{
  "hidden_size": 128,
  "d_expert": 64,
  "moe_layers": [1, 2, 3, 4, 5, 6, 7, 8, 9, 10, 11, 12, 13, 14, 15, 16],
  "normalize_top_k": true,
  "balance_loss": 0.00208,
  "lr_router": 0.00204,
  "tie_word_embeddings": true,
  "optimizer": "muon_variant",
  "max_seq_len": 1024
}
Below are experts of layer 9 (counted from 0) of a mixture-of-experts language model. Rows are named router (the router's row for the expert), up (a neuron's input weights, with its number) and show model dimensions 0-127. Each number is 500 + 25 x the weight over its row's rms, rounded and kept within 0 to 999. Numbers have three digits each.
Before each expert's rows: "comes after" lists some tokens at least twice as common just before its tokens as in all text. This comes from a sample of Wikipedia text that the model never trained on. Tokens count by the router's weight.

# expert 6
comes after: ", ", "1", " in ", "–", " (", "2"
router:483488511468497493491540505505505500471483545503523497499538500515455516528480533536526505522515537518511455493489454527456544475486516482495488447493437464483486529515504534560461504513551505448495509506486535484459507497550498518494508471525489497516525529531508479487522504472473493525464485499485510502522476498501455509503494470456493528515466508500502492535508450488485511470529
up0:473490518461489492488535489468507455519480505443450500533511522474518515504509509492500501485519532475521486533535515491468464520482495512506474540532483450503485539482517504525501487545524479525506480530468474456555495473546498568504548536508480487527476520474489464505520522506491508522504489457472526463513473476501525497487500523479528472518469534509487500533521492487496497455502
up1:482473512469532494474473510543526565494504509506508501462528457515522470517524543547464536475475513513531485501515486458480517476471474495486508465500479499499505560516483477523516545485509503453520556508513485519466557459525520555515505460522498463519543490465470544512479464504491498497470499471512508494476498490518497500528479480471516496494507488491481479529484486495494505519487
up2:481504542479536547520488471494505536517467482507495446483504510504485494475496518529514533474507557490510486516511502502472466495497495464484492502501465508522500543523510540506483511533521515478521549483511495450462543469530500507508487475460496493473510528491540477498478526506519467512440522501510513510510511517540522518500500473481493518494520435472539544547513462495478484443483
up3:511514521484538535508453523534517528503507486475487511515503508543481499515534555529492533504506514504512470534499468525470521478527519431493534478502487514500486511466502530536519467501490533450497506520488446532497520504495480459505468505497542507509508501502490484539467483452481488495454454526503522476496501503496466512476483457476483530485562508521472495529515461487534461506504

# expert 1
comes after: " | ", "2", "–", "1", ".", "; "
router:499520514478472474498511500428483492480509475470482554474474492508479508485490505502499457451496462483457492521501532498488455506540491451484516477514514530487465498549478548497534509493499538513508494481470534513527483483553500503529493475518559546496491518493483520517511497530512478499480546541498480500494525486474462518487494491515549530494499513488502494517509466520529460519548
up0:515485460507479509497563492496501497493514478515484508474498497516536496464448551483487490482491495491538471542453530472491491555495440503564482502513467529496504482513494533496502498483498532525477533489540532478509528530553491539530513509465510487467493522538512456496521476518458460484502481494483496483545496460488475522471517466485503495483464506515540493517490509500488466495512
up1:526529479515488553508547491464494519496496533489481486538521525517499537502436508479566506495498480475504451491508493516530525471525478545540532504487487512499469512512535503516488525445487506473488495569442498491493481507467477493489514501478501516522492492491523447515481525491444471503474475492520529525479530506492534503456469477482472501497550483490495532498504497488518495489505
up2:504499506407462495529484522461515487469542510505500500491521490479492459538489468527508505493511492501499486515488529495495503492517519481488498526507464513501491478492522478509480475493485529539530522507524527492485499499527479530549472475471514531471456514504474487464526530456488461519472483484543465511506542462527521527550541505485476508459519469480465559475505489527496511508528
up3:531500459492466514511549471457521477525511492519472509523488489491480491457546488520519474468511466546508519536481508510504544499477528520500471465491498492434477510507508548506502530520452507531519487511467555526526507475511485471516513476445510497489518503540434503512460477506483471497512515524502486471510533515498477550493498506467526489505498481484519510495502490529513482521552

# expert 10
comes after: "\n", " |", ")", "\n\n", " |  |", " ="
router:495537460507493488482481546457490552544475538493508465478509488445509500465495496484568499483521450556516508498525511489503488479499538490502499511483498513508457468526502475510530500514504528511505517493513477517480459503492500509475503520519492500455502523490528522477485496517486468504497461515504475502547501534463482506548522493454493515466544500531560504519501465464541490491467
up0:543495477516488468503527489477516521498475511503491432456507461525501506521455544464499538483464484522522482541483508525495512489535536562525535527475495493451505517513504508483526490496486543471513510519524499478505508533472489499473489452497508509506526479540505511520515476501507515450485559522482453524487487507514515508505486450513518494508517493496520458474508502522452465456494
up1:496462522497485535484487541476536528482511543493452473518498505489478505476483524512502524534529503510550475480514504504523483472488504498527538522524468506510468487559477495487490502494517517493508479497471484493446480494523482498484522549516497479505492522492490509459483515463460459526470454504503520474527495471529498556508511507458541520464476492528510510530517539515520502427541
up2:509526493538499466539511534508456560561472481516456500497462516492475470454523532509537496543500486509494525479459481495455448496505508489525505495471525489480512459515493488485481489483498514466523500543505492503515508518464502514509477469502552482503467549496474524498510509526507550521505520534517533472503497508490470484514494489457538547471517494500459498486491470508482508466529
up3:469471501522473514498489467470468549525533542454489518498536519485538482497510517506488506450479462501510530527474507482513511497502507485554498502524475526512462505480480531507502531506438476549508529499485493472517527529526533558492452483473528520472506495493516501553495531505502464464528455496478501479496519502533513502518461494489497486503518474468470522542477486485458518500512

# expert 7
comes after: "\n", " |", "|", "\n\n", "-", ":"
router:496502454524507545522468526493497514540521477476510488515480453531508499479513473491485510477538498534450493533516527496477473525469521471492490508535477519465533496493495510491471474476487498515490489508469517463502462468433527496556499517473516483463517514512534518518470492504507543492468515531474484548474516493542493532501499536553472477448507499478528534476509488531494488517524
up0:468512490562496490537473517480480493523521529450478467520521466507491463467518496596489485498521475497481531495451473445494475496514505476527485488513514521508533485521509514505500516512478500549480539472478536507516498471482472521513507509468495471502496517524501550512498508478510478483469479501495547466504514493538509486497492500503505462504526469567477466522477521501483470511485
up1:494497479508474490484466516499484507515566515471476500511466510479492495500541503549476498455541497513510485516504516471480518525532566457521463499455492494487478486490508544525513450513510536486563498459478492491519490501507507480532490506467507501542503446516489547508475484539487515498512449473516483545518485487508461516504519545549479481470494522469518496517504492512491511477502
up2:482525487501481503498462522435516533515502489523477491468516487437511523481532489518504499546520542519494503505477505483571502473507544462514496512503476512505504501516540520440469490476497528478467477489508504478513475473456501480536497457536486511508474491445513524534515514468477507471501508490499519491525460502523470531542527509483486513488501474478446531519524475503497480512543
up3:520477451502511516514505507489518471489510448522485506469472510476499482493526523529517494499521501535447520542464491528525522468498476502531483465539488471480535505488474479483549510524412498500556469503509532492522469496477489510454526478460507495479484473477506521494509537516503500491524487506520516545484531548487491494492477499455534505519514519497472478541543514501469473506509